Weights of a small mixture-of-experts language model, trained from scratch on English Wikipedia: 10 layers.
Below are experts of layer 4 (counted from 0) of a mixture-of-experts language model. Rows are named router (the router's row for the expert), gate (a neuron's input weights, with its number), up (a neuron's input weights, with its number) and show model dimensions 128-191. Each number is 128 + 24 x the weight over its row's rms, rounded and kept within 0 to 255. Numbers have three digits each.
After each expert's rows: "comes after" lists some tokens at least twice as common just before its tokens as in all text. This comes from a sample of Wikipedia text that the model never trained on. Tokens count by the router's weight.

# expert 8
router:139118127108122123156156149122174188122121096132102144105113133130124082094141127126135083128132128134127151122104129129141154128110173136144124142149108159114142132132152099168165139134193169
gate0:106129184114118139140140119124128129098173097100156127132084118120127135110127107126139119101126121125173141145101084097182115126124146158156080113123093176128101148127112147130197129126111113
up0:126092161153148113125126143123110142132106162138113116143159124188106126160154113152069119113152129121141150131142114154124129128147138123190175105119130189124146081157152133128130150122108092
gate1:125179108178136113136118126150132176111117120162096096104182128105115122103114188074129150093173148120149152117129144088143104113144124123108126134111127149101122118156122140119178078138138109
up1:137098112107109129110113146115097119125097150142119110126132103143191100144121116121094097134109126109127145095123106089134135154084102096113121101110127042115097116129119108139135092138031148
gate2:099151127130119096112140123116146132122166135167135184091139146085130116142129143116128120130144148123110111150167112138118083148085093143108114137168109173104131150113135137128123134133159109
up2:110109132112117081128122124102168101157118155143156154164071118149087078110117112109141136127119095164171142120137094106113171131088108140126157149082089114131129128089134133116145087120105120
gate3:189119107132155173135119132111111124089091101144119150071126144147127130129156171166146174166105158129124105100141139144155127126127117102110111147099136084115109123122158142125080149148156132
up3:145103148144126103148118149126120138101111118105097102131141116087133134142179155103139123106110143098106127150055159104129086139162181163146099145086091131163135159143162170119162129170136135
gate4:148142121141123130153121168132132155104184100096121115115154180133161143135106129150133106142177120126128144154101130134132116103099135152122141107140079107094105086136132153150153128111116126
up4:114132102121124169136103132100160164121130132112158095099133143114101145114107110166153184143108120133111128097079141141130120131102135103146133130143149130164101108127131131131086122110161122
gate5:182132133086100103148140131106156168126131137150103119113137105094113152106097132150160093185135115131127156138132144141166119135109123154171127150115136130131138089102117154119126164132121116
up5:150130187100147132132098127163110118116136091134127150165162163197165162100117139148159147129100167115154123150105098102134116103131101077136129123101126120104143130135138139157115154188141139
gate6:084164171111115104174160154144153148129095099102110153144139109160138123142162140136142127189161133143104167150106114120120114102123171118106136090152118097155124135109151083150100127145128129
up6:108131139144137132163136084124119131116132115151126115111136103150115157153094130109133179072121144119127122113155132127140134164124113082151143139125186171134152136157102090128171123112147137
gate7:173151134162103112107119106129138122147126157149104128105129112154127112143146151131127139127161123149136123099115098103132116119116171184152147124146142159089136105128133079142189080086121108
up7:124130116116117107117122112136120142112142147135115127120088105160159144132145157134173135130160132188113119138131139142148110109126172122109101113144129136074165149161166155109160128115133098
gate8:141107154143144120158168145112159134139118120143118119159102092112110108151087147118101131149131108131095141113122121084150121122126093105124132149113116144107119146130134153119165094125146099
up8:139121092161125114114104102095138189163150143135131179151140136141159116136123153104175150109113144081119116143098147129129103101175138136111145143137083135115126178157118147088131175127180088
gate9:162122104136136086133161120086085127115128141146134170093109132120080106125118175108122132151130127169125169101149102121126094152123120101132131107121149119126116184151140112138156133099144172
up9:131140125131106121126086124135159116100111168171101090119101155122119103085158147155118166171121118139106104155130162125127148111128124086134142169114119136104126118132122143135097124169169132
comes after: " of", " in", " to", " for", " on", " from"

# expert 3
router:159114112117130123133151155107137169089132130140091138111126133100108092104136148141105117159171139133100175126125127154148142144138126113121121129115103153136140103101139158152141165097141162
gate0:100135114108125156109132094118101153162119160153138162083121093113139152170129117106098137135130127088156152125148150115152148128141106119130133121120174148129139123120109127140161152119162129
up0:126065137138106144133162130108102115098137131120133157134153172130077111163143112096133130159142141148093131089097107139122124148172125130122064147126081117118090154059165150107093151167117135
gate1:116094116116122155110127153096134117146099121093129141103139179175105121129112151124106125105143139163157104140136123154099136134114103119104137187129163157109146095159115106150146098140119138
up1:103071123158119140071129120144142135143152139137125139122110115149108113167128115210141121138146182156194126149113102124105138115130145140149127140149142111128073160175154132154148131140132113
gate2:115110133183093147098173161145150155118138117139104144175134122147145106156152126116131123104093131159125118151116093135107089089140147165175149134101115165202121168139141149112141113119095112
up2:110112118133139111167135159127052115113097126176186146115138117180128136123120142117152125091165100171098141106141156098106109105145102122144126151167137149147158108095134158119115138160101193
gate3:139098134201095129145161099144155168084124147184083107164168175138148131145129155123098108139130113100037153135110099136138123137173186131112108153120116147123100120070140126086122156116183114
up3:130130156096149151071096149127165132118136121142103083100141075138148125128138103113125121130126085174170127093090141138143107154169109150126150139099100152142067140142120156197152093113105157
gate4:168132107118146110148125135107101138129141130135133143123122140092120129164130113156081133168156101148124094132123102142117107112136107103109105139084081118094109131138130133110101133086113129
up4:149100195137120107120153112110124162118105136098147128127122107162116078147121147089134099108103163141145171137100096155168162153129112131157135126155127145146132121070128136138140164134172120
gate5:107139110108150097128108120178149172107145094141150139156113119076110097158166143154077161058144120121129168168162129148156139149145112161134158163112128112137110101141142143132125178094120083
up5:134107104170157124115153148133150145129108174103099158107120130145146131134154140113157118109149118103135144109137099136154128169126108151107138108146147169135145096105118111111144061158132116
gate6:114114107165108145095138141149129150118074098169110190131115096077136100139095163128108116114165104099108137142121137114120150147153134122069111147121101148132118085106164117117133147077136111
up6:106113134124116172132146142128124136118108095103160169109076125116125106146114116162115100132134148134150079133227189129098177116089104114099145113135161099176137085149132113148154065099111106
gate7:134120104100152134096093107166128163066124150124129112100165103140139094142168126161134150130143133142117165138099161121131132160145139108146123177126098138152100120102124121167148225114121173
up7:097140134122135135128153106157127135122127140123122107149157147102171113139113146117114114125136110101085177134136142132139108165164104106125139141108066078130131094105132140116149174087143128
gate8:167133126088143093133147139147085161097156138124118086100101143104121130119125137090135131106155143141084169139135146197157138149145129136126154133113102143098140151090154166178149126155080103
up8:098150155153149136082101127123133141078170172159148148128147151129113087107139093130108115157121160138126134119158162109103104160133132146122123140140121133140131105113140127123163108140119154
gate9:134091134110117092154149156109105097124165155142069143126134150092112131084137121131128110130106109182111118106114089129078150104116138115121112133142104178129106091148125133130148118128125106
up9:150121121110118144126108105097145118138161130135133147116132159159076126177130135201093123125126147131159149126117103099129112141115159124117144153073110129144152108163144117118090132161149093
comes after: " |", "|", " a", ";", "==", " first"

# expert 18
router:147116124086132123142178152099157165144126133110120153098124161151105102109123115142120122149147181145144146135178125175133147109141115105155120172149129116130076101121146096164141132126158138
gate0:151122129126078111138127100124138157148090145116089148139123132166149117092160166128168097108098151100152120137156120123113116132138122151149125117096157114139126115104143138151162082096128133
up0:129130103158118107118154119136118105121126149117151119113125115140125123127097108130121119149132127142137124080118132129097184084085088177130104097116109090104125174070137122127126110127126144
gate1:136118158121135143132156122123094161172146172103070124091129145120145100108153137100136118129131181140126117149133145140118118130167123144145121161135132089138074144098121154150099119103132134
up1:087126123149142127141100178110140147116182126118150107112123131118146156112173104064148125158148138094133126107097123163095111139121116081066145125157144133159099159109113147185084086123156109
gate2:130128189144145126105153178148104126084156181096150126123095126168160132114144138123161136160143132127140131106148120151068113136120150157128105132141123132122100150072143112141112132146101113
up2:082163151136142112118110131166105073113107103139099135116136097095147129167138115112095103082082130123129098165102134114136100117152127134129130123160124124114138157135169117116137125091146131
gate3:106152120130149123109186141107113122114119114118121132103137147132154115168145114181163114134149091169140152155142074125132104135154098151132113125113126139158121108160123095191111154154194178
up3:152114132107188111143105115132119124111128172127054172116113092155156103091128148087150129134096160145131182118165150125102175112142130126069137130105112124094144151156133118148118156111103153
gate4:099120083117104099153147135132116191109105136123129150127144150133128083088160155101112107146108097141128143097116133128125183168103122105151123135158102130130126109141134151159124144151157109
up4:113136165105100118092102165148078145094166129150086122118134082138093120153125115114165140105112141132141153144104105133075150093125067098093133155133137103138160178153135135111149124103103135
gate5:153125139093119127115176120120117159092129091134143122124179145090129138128126115115117106154144171100113148150126147139102189096151099096134107150120111125128100102130121094132166149140135140
up5:146137113096116166120160132122130165115162107127113075148155075096112149145147163109111131130174104140132128126115123130134142101142108123116134167079133144171115107083107126099173177104143081
gate6:133165180100227098113167148139120117097113100077129150135126169127142113129131137132112120138159097130139184101115120126135107096099116129162118169121098169119106139083159130118128104109119177
up6:135111130094137139084155151151149101104120159130125163114083117143110094123126133162152113122132178107067105183124147132132083120117099162100122112153116151095158127125115073098165104161123099
gate7:156083107149159134093156114135169135134116174105136140101131150170109123113130165123101164125137148135120148114131129153183111163089105133110116134123116132116059113104126077139138149103144119
up7:097143130125104105118121152189118123131130093100155128140151114086093099156125097131112089140131123099162150120144149085078155133100123147139133143130082134118125175103121117126111148096130162
gate8:178109075117120141128104165132173129117145125147145135151134055122153143082122144114122112141091158134140112135113107123141125170096131105121140093067155133085133096178121135086101152079158143
up8:090131143146125113136115117129163098105077151162131156145163133135142145186104119087071111134136112088128131120146116142135087132122126131159122108119074136142150111111139150178118126093063133
gate9:108134126114144120131133093144091113129087118129115176132128126101106117123111147102137107184116094186132164089120105147142146128126142123112136134108092135108090101130134113174149109161136160
up9:087098102124080105116104116126138151113130145108153133136121153160083124126136135123095125107139168124129112108154112153124129151139108136146109123116139171113166139152115105150116136161149111
comes after: ",", " and", ".", " ", ";", " —"

# expert 5
router:131094133127105136166161121140139169122148129140131159109146097124111077100106153120108085163136173163115123121086122154116182116124142122140140145141120131136122131118143087164171131146168165
gate0:138132143144097118102111119114144141134124147131128106101134110145113128117125115129127150113100123135123148141134114157152155151127135113078140188093143157138165129121125122151147104129115122
up0:154151129180181112130099126153173102135082138103117135110149140183135103138155139130135134156144121119111158164146134114125145127125093131111101143193136148128106132150121136119159163125135099
gate1:123094115149077109124149120131111129117147120120163152103200119134155123119164176122139119087114164113148121119084101146106127151150142110132142109092148126088105148148148108105100147150113120
up1:136153128135119146117152098098114135121135133119131128143149077114113143111139142122121158154122146121151123110169156078102159114164178116134116153108149132094145135158110157172137147126152083
gate2:118136084106125144131149127118126132101139111165146128154153146121113125111120064139111085112137125136143164114140113188113110086123152144177115088136099115067149120090122152152162089112096102
up2:143124105132135111113112145128157121151135116151119127102101140120108153103125108146141142092139139149109147133168121142136146159111076154164122162137139143124164123127129150093137155145123134
gate3:178146135131105107160142138141147161127134123157094120142125106105124134155123122096125113112128133063048097185075108112121126145113122128100112187143103151122154090140109112131173117174122170
up3:122122116138091092152161110113115134102132138141129060123071112110126142142080212141125159115178133107094122152105107157143109124170135141134122119111219149156123140110120134139142121128137155
gate4:146123133160123127125132132146121173135157142108125164134154087130127118110128128113112112141116160136092127113121175147140181080144164131128126143143120128185142133137103143144174162148126103
up4:119079140134118162149078125094122128192092084138133149125064110141103127115133142118144120152129146145134116116146145138135129176166141126153152154136076145128146152111115131136154148114124153
gate5:134144157104138135167143120134136121130105147130121131130122157083125114121121132139136105111123102114106151114115066110104166181103095105093100138154126120163126138105082148084131103123129148
up5:112089158137109098160145126125141159117177191122097123160165077119107163138140169106155121128131172112139113101105122127119130137147151112136110149134137114123105100086114149135134077127129106
gate6:134084122093085152144133165142130130142149104108142134134138069126134113100090054138136118140139091118160146142076128143088147140120121101085140131155139120158124126129141135134155088166105096
up6:107156158100143101094096122142102129135134089185146117135145155104120111110145132116170112150144150075137097095139182100085169106128162112107121122161148110174128114177139149160147102119113103
gate7:124085160143113093141142115105125106060118120119127132120103113131177092143134085125152112160146132133113114118125104164131171135162153149143099131105136139109115136165117139134169145152184150
up7:106169070104166118093119087138119141145167151131143128100157139129156128058146140108105105133118093166104126133126127142131103096124046092161120159163126122146137155096113120084119138101147119
gate8:121126111099115098161154126116149172094145106085114126102086080073120097159149158108132046125145131137122129122143120155072153123126111115155096163183153095138105094127129132122132130134089149
up8:184097122136108167119150113145177111144103110188105138099124116107106108132169131121088126099138132111129123117099119109122096143125116106137135075181111094184138130123121085117144149149118098
gate9:086115148096126089177113156122117128150112093102121138118173114125129150182123086100099119140116132093116143113111135137139152084126083127136146176135115152118110138131121131143109141110129112
up9:168102130097147163069113110078174136160145148155159119102120149142127135105129103132129166110138134135178139178126141135123144150092129144129106100138133128156159181121121100169133152128145158
comes after: ".", " ", " \"", " (", " de", " re"

# expert 2
router:133112137109122130174134164133106166100160115103100124107141130137093083124114134069102089108097158148137142141117108133136134147081121125137117135125124136112135130143144116165159113106166139
gate0:130151153121142154143150131118141141103129141091125140116135139090118108091066082141075138164132128169117145117103089141134115155103121155135123157148093117095119136146124128148153107156146141
up0:144111121122134122170108144155107141125104169102124140141096106146121148186168110125147173126125137131092108127101191126123144142107101126149104144089122129133155101083172136131156139153112148
gate1:110135131120157120098092180131104119119142102129145116143183092125117095124151112085124113114137141134177100101083138106090174122169116079118107155073153107151165146155104159122116150135127157
up1:121141136096132160157133140136132126128141121137122114143151126134146164134164090107123193106120131144150140059142103092105122125176147130163110132086121107111145126124115146120119125157164126
gate2:145142136127138115112160133129139095166108103121090103141127147172130138132106138124105137134117138134127163166157128151126134124103137157147114133084155120112146110136134177124166145129107131
up2:135124091060137121143099088118165111161111128120108126095118145176103110151116147111127113129151155159092155104111165124129123121137095094107112151152189122112142113119105135115143170123099121
gate3:123096140094101132121121173092161110148129101154104175103173148123118170133111118117122121103104135132147181114088117129160119150092137143156119114116141128123110127138123133111171090106136139
up3:140129159146147159134095157092152087155117121137111132151127122083109162148119102107124120149119083121116142122095114134129142131109125141132148071104118124167090102155119133180194143122108154
gate4:094168152105137129170144202113159136106155099136168090130114119138140131126120137118137114116133165085111097164089126103130105186111139135110117107132154163179118164119145097129081173109117168
up4:096158123144130122136130085100117145133136104108164149139096121119104120161135084137135124110083160102133162157157165120120105137166091155127126125098153119159149124159106095144153112162096099
gate5:110135096137127107099090132073117157111130173138066155138147151128132107142118135145182097092104168115144118168123085157151140156138181107135127167101144129112113133171142111167117132124125155
up5:106118083124139088112106118163099129103118124111134125162126079110105120138117125105123087145136165112132131146118133133105149145115181137112121142140142108169120146139117093134133169140113134
gate6:131147164134133157123149129117127132120127149121126155117123136113163122108151149141148118152142133131123155129163163108130119138095127146139083145113120139158132125104148142170125118159089125
up6:105125135170182132196126121167121165134107121144115120118176157121196116156105132102107147119154154139118150095106126129124138157155123116117120136153158098105084160114103160168134123138122114
gate7:152153119120115084183081108155133157128135114142131115091095105155138133117133166094111095116140123158108150122139137136124118113139129092147117149131146156151135119121117148162133098133178108
up7:115152122119167126105183123156105106127137150106129109140147072120119151091105115158098121143089113123146139134136110073081145098165108158118111116103160128107138088130135173141127119095160115
gate8:124070178121100118147124114109121122109120123132162142151144131120122062134129126122134103110109189158177157104080124111124115120104183088127143101162111116115133083096138113136127121099132072
up8:110150143178144117131157153171144113144118143190174118114087130088108156152127108156118109100104098088081145140106154162105112130124126157165095124117157162098084125173124104130131126114161157
gate9:144157122115101105151129114114111118134125119128142099133110136126125105125124168152170100122131146177057133145143111091161104140121093097139094124134125137124090108148130101103119138151092155
up9:141153182114132131153118111116179116122137149125156112152124115168120120084120134095129133119105136184117155116122138121149105143138133131155129134128142119126123150110136143159201096163174133
comes after: "\n", " was", "'", " to", "ed", " he"

# expert 19
router:131111123132119103110133153081160140084124108127129140107139124145118090155142135153142105127141169114123168132077128141141139137124138092170108163143123148118122111146154120156108156145131149
gate0:134153135138146140115143142131138143135118116099125108107161138119134137138100101082112123086134081116144167134135121116139150068195166138114148155173184090133125160164110107110161159107139111
up0:111120188094162120121154058124084116150122114136117122085096146115110144097102107113155100157118106168112133110087116096120146160131115145140105124085119131124106128143144139144122156099172155
gate1:153157128180132127074083130120186170114114131129115116143093131167126130111191148174138121120129158171095125148119148102120118084105158104123143109108142136122121154148126159156112122112118136
up1:161082114090171115125127155115083139117183068088166108140155109148130140101109110127117117100109108096139134126164143188127155143124079139112148125150121154134155118077117094137152104161151145
gate2:104141116168128111160128185131168113135140136132120178110125148126140150160137100128105129144122128085146123110079067109129142121125133085132146149093144117151053150116101132135150089133153105
up2:150113127175137091112166113136134064086159139109086126134138125134116109144144099115100111151112151149104115115144142106141103082095123120156139137118146095158131138126121142130087169110119127
gate3:149122177094173134136108069115163111116117142124146160107112081131103100131154139102162142136176122139102121133129109075154137132115109123131110116153113126138130143126145188128121142090145095
up3:115155090174138128119145171153157126142093142104101111123103121131139166093114125131108121139150090089122114152094208123086118135144103144138149132095145122121125141124150114135117111129135132
gate4:080121133133134156117128136151126126136147092106156149158119128101108148123126093135060112139171124159094120131138127150133139149095174142092144121104146160186098121139152136137117137125133129
up4:078123124114134138148169125105114150128101128155109169148075098099153143112114100138162139107091142124107102113163103110142118134144106139153121114105073144100145132099123124103145070088125116
gate5:138111089183133113125063088123140108128117118134153155131122080139133066130132135124159140127122083095132099119154152095136131165143103125130140127128134125152150135128127091168106124107143153
up5:122125078129111131088165112128141136141136115087123063132101146121085138135143109156155156158176143126136111082125140183111134124113090112095138087128126127106165147116115141146126089101101112
gate6:129090124158159117126131138181092108095111110123079127108168107168137114154125138146130121141136122129136100131149125110109115185148140104072094155102128136126123161112126141138138136114114093
up6:176138118118111164115094122156140103128117113131138143148144151132077101104135113143093157148115087129087196134153125121119138141087056153089159117162129145107139139121122070136132119091122162
gate7:115092148118132100132117171117172145129123106134098145179125139101154120137145105130140135092136204118139111122083106125136122126124133108135131090092105164174125126112111135108113139135134175
up7:122117130103154153149102126149119138169128178150108124096142080140122116116169148190110168137164165126125096127122080097117128130180123152152149128148127162155139126152158085147061108096130129
gate8:137155137153057066111140117102156138127126137172102119132125141142122092108124123120120129160113137098144185115110145175150104123099111101130135142161067132123143092152118111146118158148147142
up8:122100100141141147153122157151109115128172131100076115150099098112124121102139142116094157162131126158079132115124072062130126142134140105118155158171117151140115177120128127109156132083128106
gate9:142107096140095087124066110133174138145134129121126122129138113156133110143112168153136142085088147112101171159115120117150111154144126143106124105112118187139112098154113163149109139162122159
up9:141117103160139132105110119110138132087145137096103125097100093054192162130146148117091137117146149102119106113122110123141136164174144076136129125145107169157102118134104136166117131123105147
comes after: "\n", "-", ":", "==", ")", " ="

# expert 9
router:104108148074106121154141136131150121111144106112130138118125130142121108154133137150113092132116176177180157102125131107125135147124135151153140140125111103120142156133143150142115152124139113
gate0:095119124161110102110101181176152150119120144151128106112088139176148109149080128122140102104136107108139169089175146104114177110117060135104130166121114141116143112157135131113120119161142075
up0:144074076074108078136159134129124110108120106056151123109124147156109112136100108104078134098102106124095139128153146144160139133174107142137115079119100114149126103113142160143138124097125092
gate1:133097109138188138129137131150120092138095129122127127136102163153118112163171129160123096124131093126146121172123150116079123169163090101142154147116137119114098096137136095115078099140148120
up1:102164158145139175194129145134153141142133125148146142106125133175106093135102113129094103113169130137154167174122122159105109112082132150135138105163088120079144072116126149098089144156097122
gate2:147129117103101142120108121132127120132139147152121088112092194100100129129073139164108103080130101138078124128151107095123088112141140075085104144145135069100111093142110138078112084126145089
up2:148140147132172126115122137110137110175146126139141124102110177113095154129093095112137100157102127134140124142137125091142117140134117153130103133126131107114134160099113147135103178111122141
gate3:124137109111126140150108107104125113144121147151125110099088148147141143124147112142161141098126121139133159147120141124154128118159102122105102113120076099149094174118148092102143165159135105
up3:111117125137108136144083109151136118133125111160115101132144141105127148151125111084153088151115110092121128141117105124098139140137160160133116138149176161125129131128134129141106091152108142
gate4:094155144131130153156159091148111128103164091115178146123104125149139157160147142141120129107142154166136143191172126193134141140126096130146097129134104125153139155164145122137153150147145099
up4:108121130096119157150131117141107109101111141138118140110146129160152132135170122128137111123100127121113127061090124080123109167132157105139101112156133100168131146133121086197123140152109135
gate5:146125115147122116132182117120132153081138138080138079121135170119145134111123110127150106137178124154131163160147121148133134133137126101093142145116082072117131183128136134136128151146138120
up5:103099078116122140148118137176100131134115155130148171098102128140162134104144115142123120143133152170132124095174095146116105112128082107127121096141136128121138138142128138163125101162110124
gate6:097083170151123185114138106101113102161122093145138120074128191152120132111125112173157104134131115162107153103117116129139120108093151126115131123134091159123116131147124143150140123152086125
up6:080094110160121168131125138133116161130133116124163168088147113116164157113102159092155102138152148122144146185096096138088154145124097129107096150130134138145138139133150097128112117117086091
gate7:124129136103151141107159149132111125164157138109113143126143131153119131146168173103161131109094150127147124092138121109136133148117125148148135131141163111148112142106138147134125135164147098
up7:139130118152109145114139131143107155135166082158167152140112119148143147139130142118149118127108154109121104134105138143142155101131143101129103119112117121116101111144133101130110150118121077
gate8:148120193133153137141141150128112150161088206120147068121103078119070136114138117127105145113163131139134133139064144093133163148112166122144160102102110164124132107141149132137117153115118117
up8:116143121145110124113137118111142125137154125157139128127185124169118146097160087127095124146122126074137153134142156182125080115148152135156104168147143148124111139147121177135124120128137129
gate9:122097098115137080093086144136140140147135137124117110131156125173128145161167124163140109130131121137106154092146120171070121136117130138166174160100133137153106142126145119122119113134144119
up9:107129141107138091140136130147113136128174156115105129133099170145148169129170127138162147111081154115146146135143126113166135132101102108137163126156097135123146100134163132074114159163136143
comes after: " the", " The", "'", "The", " of", " in"

# expert 13
router:144126155127097104109138173113150158124114131132106152079136125134106111083129126165124112124115158150119148158145155139132115164114146137158130117115124142107147116126142131164146120146138153
gate0:128149159151122106111167103140141141137115153129105111137122141172136125112114123153127126144111136106154145181092171156139096124080105117139111138127083135116136136110119189144159089145135109
up0:158158124102095070141149128146128139083110151077121126146082097125097116095122142145161138117152098135146143128138124135144134090145115125162115118138120138106147098161128117123135115121134119
gate1:133091181098115162117143123141167120171130150131076139149100160123115139114173119193123138141110092104144159139137103161155165175124127136143123123101115114127098125119134074132113098125131151
up1:131151134145150126090128109120102129135114099114081112126151105161145129104108149196164118129098101103102118149092121129102114136148065160160114119139131055090131126139145139206101163095146151
gate2:116120099126102155130083123122136120156133175142138124086119151127102133145138150119173153075167153135133147122133137117143120103138128123116108159171084167134159129147158122163138164151140112
up2:101149130150091106138094137174182146097139147135101166104095111162137131109130163105159144141089165105113141162102147087140111113132112140156127123108131143122095118161131120131137120156121067
gate3:135167186109122110123118118093122123137108119106103105132153170141095087134151153130140081162138127122116104155135140102090116159082124128116123076120108159121146081140152126133131148170118145
up3:119119084150134108146119150150106108133144111114135156143126147146176110146134141128119113081186132115085092148153144116125144117105173123127150120136147131116106145127143111145095147110128141
gate4:130139163141092134154107104142148111134126120119094139129187134100140106121119116080170132159129149138102129127126125135123120115151188104079158161128130138169091134098152101165156113141126121
up4:129130109146141141123075127109133172178128135154124084154129146123116138162149135162118129128117131147127110119127131155127182150160118148118129140121129134147110122125117137134137148115116097
gate5:162138132162104113141138095130126091141123115125095166123103138132124120088086126123085132101136147106108125146115126138139131142100151120087117128114100144137126101113114104136135073150143151
up5:150172123122119117106113090162109154146184123143158127167137101116131137136112163114126167086150103083151087155086164098113162112121133130058122145133167146143176125116111110133131125129158129
gate6:121151100158114130115126101135191113135158124124114140146116099124094102122143156123146126104139077094132146099100117130152136125123134104153119151094122139098094104131138155142145148117147131
up6:118107109079134121161140118117139125121105112168114109116109108183122081164090135149158105124111118163112115129123128154137114156100090140157122142122126126104156166135134168119136144150099122
gate7:180107111156149154130112135150130147099104104121136127158155094121132166100136164156098122094115104119116141139111098129120146123113116130130147131104110144154134149118080178150122107163108118
up7:091125122111121125137125122125145105136151142153212121125155156117109146126128135139127114119125127136110155140120128117121118155187161111119137141120132130103103122150142130080126142132152081
gate8:150128157149110152095151168124129113137127140154083129143135110129148116130113120175147141169122135152056138127130140156105102148134095150158114152082094136113141117119120177141157138150105111
up8:138147122091121129118174140129157102136122148107126176174119109132115132113117173129091108144189147149158130143085102119117140122118128153120148122120137127090149150125130133139084130111125109
gate9:136123129138103138119152143115144152137131158168057106118120153138129134126135116144159145139141165083123156141144140084103136154105150150155161122116113120119129122106137119140112104125142147
up9:147141096123092097111127087121139107138091108107135118099135106110107130128172144135111184133118128135159119096084089143109146120154139155124132104127094108062141184156147167150134138132097090
comes after: " |", " ", " 0", "|", " 1", " 2"

# expert 4
router:100123140105087112158183168121119174119131096100113139105132127121113107111124121142113056171118144178134153130092105144124136128122121135145129176119127131109126127111158129181154143121180153
gate0:098103134137091131161095138123116115144107115164106152147141076123136161136173135185134138154127112165172121087091127119135102102136154149132139120150142139121107117141116114156123107191129127
up0:111139115124119104109182152141140114168129141127120109149109149114121166111115133151088144137115176108120129134089134100138097120122130150126130079199111190122136139158133131113139136081113141
gate1:142094170125133136120136110107108139131074106092115121085115112124128100138128154149110081136120098183132178149113126153153167163138099136130119146146123174135126117091142144120119126139159171
up1:143131138106139116147150125177085131115119108111109135120118124167127114176133141135138068128117160120092130199163125162141150110100110151128129174149149132142119147123118143135091138132185092
gate2:152142162120122123141165139116129139168121088179106130132124115126161134155104119130142070142123140139163171146111093150108143086097143129162144139162122147138133118114126101167147163156144113
up2:097145120115113136138137134110127135077104140132143136161128097114133137123139090114093132124166108117161130114152097136149105104139127128141122065142118169126110130124120111103107121163131161
gate3:136110125121111120143170126119089140143101116139162145091106094105141154095131145154149134130161127141126121105160136163140163123142156120162119121078106144111117064127128115133148162134119141
up3:137118164129168106108118069142153157122106136160118121079158129165127110147114141132123108145075092116126148114152159129163122155109110124127117089170074122109141172124133129146124089145159124
gate4:129148173109135155143105133111079124131139115121164128122169110151119110076140107150130102168151146141136114144101107107172144156110109154161135167147116101102113114082122115117141137078131145
up4:134126099143163105130123137121083135117122154116156098126154153137148097123083113160151120112072169119125159138164155156140108127092145123097130154137101131107139136083117084108130148152114114
gate5:122150112125132097157125135121152138126171112115097121137141110115138107128121115159145135096113110108175110128166131175154100137127145097142138064136096182109103140107131117083114129156116159
up5:181105156122137115161096090133137103135111139123122098128134127078163124125114137073140135130101150109132155153175133104109118145175108102122113119118120116125114171091113117086155130094145123
gate6:133114136137139145134120113129113144135124081113121111144089101129154125148122128144132120113116133141193117133106153146099171165122088098126152104113131129095140095169145131154121120123147150
up6:134149095108136170131088107108187081157144126184111164134136125072133102077090106113147120121075117161094112139145121122120077115098107091151122097123142143142133115078122111119131124110117096
gate7:113124130135106107195143127089078132121153141129120154134130114118121123084146088138134085119139149172130112149125147134118128121173132157122094115107158107122104090112128079162155096140132153
up7:141150194115179108121149139111149144100124101082138121114114154104140141174119153083105144124138149113115135131127137121122111131108157125122127124123113137127149168136143109123158116127108141
gate8:124152138119103140122149129138139102086113167159127127135116123129137112112146121096135122118151143123092133091093151121127123132152072103120099116133126154124161141120138177104111152147130153
up8:121117126121177116148102108175084149158104092091159154157088108126146119171137133124210169141079187148139109109082097126145193114153133135103103128166114115124185140139133144139119118126147158
gate9:130127159143117133121112120160123147125101123125119189114160116123144134132122090119123065155129160215118099107139118165109128120155138147127091166149128098102121112143128119127128156137139172
up9:143122111094136115118146106150145099122130109149101115155118080136140148158104123118113112134158155121055097177146127120117135112147119148136094138089119091107164147130128107150136151150182076
comes after: " |", " (", " \"", "|", ":", " as"